Below are experts of layer 5 (counted from 0) of a mixture-of-experts language model. Rows are named router (the router's row for the expert), up (a neuron's input weights, with its number), down (a neuron's output weights, with its number) and show model dimensions 0-255. Each number is 128 + 32 x the weight over its row's rms, rounded and kept within 0 to 255. Numbers have three digits each.
Before each expert's rows: "comes after" lists some tokens at least twice as common just before its tokens as in all text; "gets" lists some tokens that make up at least twice as much of what it gets as of all text. This comes from a sample of Wikipedia text that the model never trained on. Tokens count by the router's weight.

# expert 0
comes after: "0 ", "1 ", "2 ", ") ", "3 ", "4 "
gets: "| ", "; ", "/ ", "(", "0", ": "
router:088113110167110128051134134116104123185117125214154103091106170151137177111133097059103126140092191209127086099173111137140084145148157172160164104153106144137132103115131159083166146154142124142099102192112110093122156088124145127102088107178107097137153163130124126112104141162094123129100160118166086166118169102106126106088128148155127084166152060122161114143113106120112120131110133084134067094175126129078157156150150161132165108118200144045131097145146143188194066106145156081115099164127115134124104133086112099117178117103163095131109106120122116104161177094121125121138103122136083102166128170160143165154145093184134107151148135152195161170208093113196153103146095213090125071136123154159145153212059099112156168121096110177162147109082079130161132117136101
up2:176112163122125101150167126143085079122194086119112152138111154141198123147083091088128127151127139132159103083121108116161159146218105076103093156164089167085110146079141080087153140122195116103145042165141106111134140143068163136116140112150112153152146147107137210071167138129115178141087162127159144143117048173133142184132174125113136155207130147105125113066115065165144143133109149094139114165125120128114097135103166055145159157138147128163122124145133156147205126172083196138095151131164113166114138092200159142183110143151140148114171156125108125166164137163052100104143179089130151077127155094085136106108093146153114110193159120114131135085079116140123088085070162137157104160166155181138149124086175110149070136082131148099143108149109103135095143100091126
down2:107159135157137054153176143134135115113131192138110089162116125139146111147111131119127102154109170180116087133112160136152185144126059109021182055106113075117121149192133176157123109096162104080154107138121140082143147149118106097072191095093096150149161110143077124140097190176113139117129105070154189092114134095099170095148069175163154142121146101058126095112136127057134155111118156113048142168135154087168108102102143100180103115112072097106149184134150112165175107106096151188114131138094128168149114091104141121088164129150156138123109181145111134073083084127154174151101179164132093122147153123093145093157142160081118064101106127193116125095134096079143125130114123131097104131140123055117097135107130172140095070155100140177138163173130118144089093074106154
up3:140147087086130139111158153202139170155147101048095108173162131106136178132129047100141156094166132124132216119099138115112099132148105135109135093145088073107094103113099106097121145153171126145140088127061103129136136134134106117192135085080114063109128134126194154092120154161173147089128192155154094117165071102143165106113179151162100159128136131134122076111146093165159183113172106161174164145156137098083126125152165083116151115094165110185204171156137102120106189132179174078126123141070160114056096067153176133143146124177130104144157161183167128138113138155147141148159137180125149114117170084115133164121138100204094172119159124137057130148173085143134118113152123155126108074153138140075110112193085153144156099113164103093123156136197082139142119146122099
down3:061161128089143147132146166142111128140109152112084119138115121089139116143121166177122137055128167149139162122109150144116202129177156147119112149154100099141107112048108187118095195165112158087133112142140123109136145182198078096164115215099115163142141170182086130112190082094150147145145167137148131150155124151175144141090150096158111146139123121175128093124148088182140173100142145167138136109092090117110178161154150081097120084109152124152091148151164129178068124137134143147136139175059216115165088138219149115079182138145141178124131071163122088180102136129106145149125131172100111116128114129083099163121196170102079106154164130097135085105096106103104123127163178077085113075131137137145129092084165146112119179132168082108084093157138100159137094097119207
up4:134229147117126100087082076192109133149150155144133116088149134139146194073130168203116125190106196221162136078118121125102147100132153130111195156145122079135102145203142149166149179190215153157099107083109119116148156144113089120169125098161096046114134154139185156136094135137106099136113124133126008119076124102139113156150183163111124125118123142124136081102071140135177143112109135164131083065161104147082182120144105183137109141081117114144120147094152119125142143125113096114171134151133150179149129103160115089107194065125081125092160088128143192167152159130136139131104142145142148118146165118079122132102152129153148087157111125155196121172180121116151078141153118145176132113119148116131140107162104115125183090132168104086137133105120165122124071141138117
down4:079093086103047134164141097095126058100159089118198105103091107130159148121140066166133133089104110175067101195095179128174116139100104119114152144118125149117158099122109126093134199082131122130164150129146137156156102106145092153094105152152112123114128118115097170150150195135126168153179107142158119149136185134111192141110107132147129131157079120125103163137191098148146136130162159125150183165109094160146167115100166089156145141124150133090142092138104127007155148103136125144096078125114094119137168137130122163165191163073176137109168112117148081157092102155130149202172161142106125144109155110144080122108116128101100229160170163155139135081105140110121158136068141142096162100041095114133108138139108115063134149183154134161120167140170156117108164211133069

# expert 87
comes after: "1", "2", "0", "3", "5", "4"
gets: ") ", ")", "), ", "\n", "); ", ")."
router:125073163101110170185140056097110116153135077112141177125075152142100128149145097140184141084089148121142102074176146166165171139146114233125181145139085103149087098141060159149117111147150150126098129139113121116114059127094158032136112184148096085123132129151145146145119131123140084106088139129125141129140127065101149114137110140140084139139079117106142110151130073097140135096120039132147141096134174208115132085154110061154206155108162108110167106121076131137148159104100146126059166194141183117121112101125180104127064129094176094102160110096120123083152179113125162117146116101168139109112177138179108134158085080137102134139136103147165182191149085170098160122113109122098129139137124157108099101139176095114127194119092099125156112067094073100150139122182115
up0:121136122063177165130113099137156121134175097078155159100093174174066145183078096156113177089119137139182118075176120163101103084119136167148089155154137123156081154185192111115084141178155093185072110105059120123129089166108081115129145135079150129109142148134128158183177084152115124150098138150143213152100078073133150102159148105110080134109093118156134094084138118139117130093140121099166092111157088084101126138115097104165151147131154136132160136039135118126164156080108092174091151111078124200166177098174114081108153143102103114119139117150079111123110199152149097138170162089170227148042174135183139159096122108105146098122182113134113127080117131130107139130140149142176106121111088105091136147104162139166142142155076097146125106116116108132119069143149095
down0:149135119130069100106163161064104119163128142156169184105126174136178106108133114114072133124136167177151084116150047115184135212152138135115107147087143153126125147128090146126150145118123161140124161172102134124145089142046155144137065169137110128141105095066108065149124179142120132046118141169163067136101148164122144147103114132138127099120148147102176156154187170091140098155114148155099180145160143052139121168091158118162153113091131135155103182175166132146100137102126147201090144204120174148133154114140118137157094078131106183070117108154164086160130124106053147147135101138143115150121039114150113124145147133164069105088173155110194100133155061176155146120127096155151140104109168130087226096135162145151138134091143136078137159177137154128103097100120124
up1:149153145118093115137134137114074154113164129137177110101101150145083111131121121078128125172108159176109127158157131167096146142143167128156154120145152091149108046106105109146103137183125127182059131172122104130066167137145088144161152149080118101173128099100123153184080226140177058167128120125102127099163148102102111153144090119162063158086115138143059041117108135197040140168138139122091127104066092133065142089111142130166119166101148132113161107130098122134173058132073103152091180122154082104104135135125149176103142116154139080178130148173161152129138123141110138096112083125133171077120188117131147152136090129078160144046127125194096135132099107176093146134124110171141094124104205167134084097105135093145158120143163084087126113109096084106140080122084118
down1:127129147080158130116147129118130132132185117088080177118111180107030125134076164147156113172104074044136182112109097125140181107097170188105128146125116139101097035144115143115136114109134129125116122107118153124127163160149179190130087170148106086107192116068138113083143152150084169124135084071110157147159068132142121136192078096116134092115168147113119130158130123119144081095125132120101103145124121112119097094143057174092094131147145156187093150172119136157142105133157145101199125131051170130145164176087158130147101166040140220120138148117113134123160138159103116118205100160085107157103166121152115129093101115124132160128143136111121177097110182092101122090152059141163088163088141185165143108180122115151089107103083128144150155179127125148165147125181129
up2:154156172104074147096132149071138108110120144111099156118113126170143099107111117114147150125138138106146131133158171141149167119158061101125131102135107099110124116145180182149117141101109083165161145197081159123119136041141185145117094072113194117157180108149128144060166134081165140077088175106099160090118096099081126116115177149129139074158125194085122108077089144099128126103150167188128130173104120117116113107178144127094185171078116149086216116075127108126131149097086116098204135182098132146125122066141089141141148155143185097164120143121149128129156104065172103108105162143098118105147165122174115162154103135178213195109125166176161094133146138149119127148101173071108121141120091116186174081178159163073158117153106117141131156125177149083163079136135103
down2:140105079125109154087104097120080104104161125166066195040072071134097124107157083089123135132116138109073154175093073133174092138174204126130157148123126127114143174122142078131088157137082182120112127094129130117084117169137132123143112106136211055057066095144132149142107087132111129115123181194056123144138152152105142151129169149135139135182070130148128142138117174200063061152115137137107119137089075118153138157106115180163112151106084169167133113144153119075107123121096129185115081037131191176107160168123137143137131170107131154162120099129159061122127079105118082104121181088087121123128138102112096131214117110089140103118136156141100158137127127084111144113107050159122135123125127103151132157140075164139161184113112119165113151110118115121097116133150136

# expert 22
comes after: ".", "==", "\n", "|", "== ", "==="
gets: "\n\n", "- ", "also", "See ", "career", "History"
router:117063068099080120085129143133185162115150167140081102088114119103103174124105067141087137099098151069083139149125104142128108130130159159111131086127144195137041146102154117175160070132089149118093109159080173094112140097139106179098127147145117144153156186110162153080118117110146157142071112104148193131144157111085183202147152115137161121129104101145155110154114143120104166124098143103154147175080161172116090135148136168166105132111192109109131076083116112175168062141147134089218121177127073187127124129135128052123105111137126115109135191167154118161159184117114113103128091093196131167133132043117074170137118144132116140150099134149150138143172077117115122117118111126187129155094152173103074145168111117083116101134067095122141122195149119160151098127071089
up4:124137115128188143152147106074078130170125150097105163122101130095163124106105194176135104116095104145164013148209162100105169108063140135110159087180136148151121148151183135110107136142102118162206140125124126123117101069120105146050115117122063140053082142129150101122169149085098121139127132108125112066160085194190148138104118141172143128130122143145148109155132142101092149125051163132122142164115164165119097082132162117186148100181074129141174073122169108225164119130131116115128166184125054098137131085107093132156147166177088172078146120154102111130136160119081092102126094127136101098134077098123094134121130101111153111144151153168181137098120153088068136153188137158128182126099181110122130091113128128084111181159139125102164107132139082147122110085105139
down4:066123139108148076049115097156150109106110136149140110113104068158117077156135109146165147128158136137140167160075144131188093103195199096151168130148147106069102116107163125157188116084189112078102146084143165146162153166130127099122135145136101147100095108128120132119140090136120119148175097125170127107114132070125105151086125137126166168120057126075143171139178165169130118123095143110112133160112136147167145083161120107145110155114073050107122176176157100127101089142067157181143179111139169144146152143130093081184120105201135099143059161078136138114115103108164096159125120117101052146091051135171110134087142116135147105092143139120165109135118117120174170109110168124072142172077116148161190122084144116120098155067122106132115073109098070099119191166063180
up5:081104087164124067126163137134049110114131161119042094136114126120120148145175092092163128096104083127139083098120105157156186162144124080135105152127121165100091056085132115148126102130169163139117147126092113125130104158118161130109125085106123205103095215110050178072099120120052098126172153059119056066183088113149121160104159116143125083149168164106119161140023162107133124163179135152114109183132109170090127117170096182192180159129137148122137067122105152110050134090105169146095103207123123121103089152117125073100122164073174152120156125114093134106124098099118142122156111086139096108133170111133171160132127127100144107140107122084156152109144126137174127136114113145178099154097111104124120129183135116111115169176113181087162109137156096133128107122133118
down5:127086098143151132126143091137166117095141098203107161086110057101100062118126136148126108135088121094141097108095128128109101166126161171108137114148160139128132057158132104105085173130147123108098129121115121149151114087099109120111140156147073104123134090133158128151119133084084100070085107099111151152205170133099094075165140174132255125127073172135098099127124163081118056136121136165139114120138115095141144117106078134078157111156137141109122091029122091101128100097147068120146181178109094125183127134176133101144178113131186132108126114110120182180094117101131148120114146150199113186167167137138094116098120077075111133157141089097164077111187146050164119119161046155178106119121159091159114114075139134124135140149151106074148194081153142161161137125127129
up6:056051095117191066180147152089124181100112099182122139077124080099085193096127112127137124107104152129122093162175134107149116085153108150155150170108153158115134171180130192116094154171136118180184134041087163122116169054148090097110120175095081148122071129110152084101153155085076162153199116079094090092157150071095152163127109091134157099117100083105146150180120155089147091159070114147144119100085112152079110155104140126129101167148136090149137120142161130100126191047096106084157126125110131141127182107170065109117127080127110073062110160123106107157101138136144043103101112122113116149142095094121165132142124108132114129133119100179083158164136092112163148113128105139145116108124126102195120115111113128116166163178143141138163137146145140071165162140109112
down6:147139120118098135113095142174097129136100132151166141099104127143142157122097155135121110137154159094168128127174165135116088132124136100102116141112125113111133102127133140082154127139090132161136157145153103145179123106097083138126142196182196178108129181173106099106174095095103097154082170107055115163135157135149094143146128113097149156169148125156097177073125061147119141051051108098105090155110130122150145136102100154161114170154128118089119097151100149137058168097110184118149139144051044192135148167124110084078199199124148143071107155114072120117178109131066138150208144140164050080116184116089152098137095098116088116102138113102121123078092184124158108108102144108118142165128126114123108136133151206158174141063081068188137183149090127138117096152145118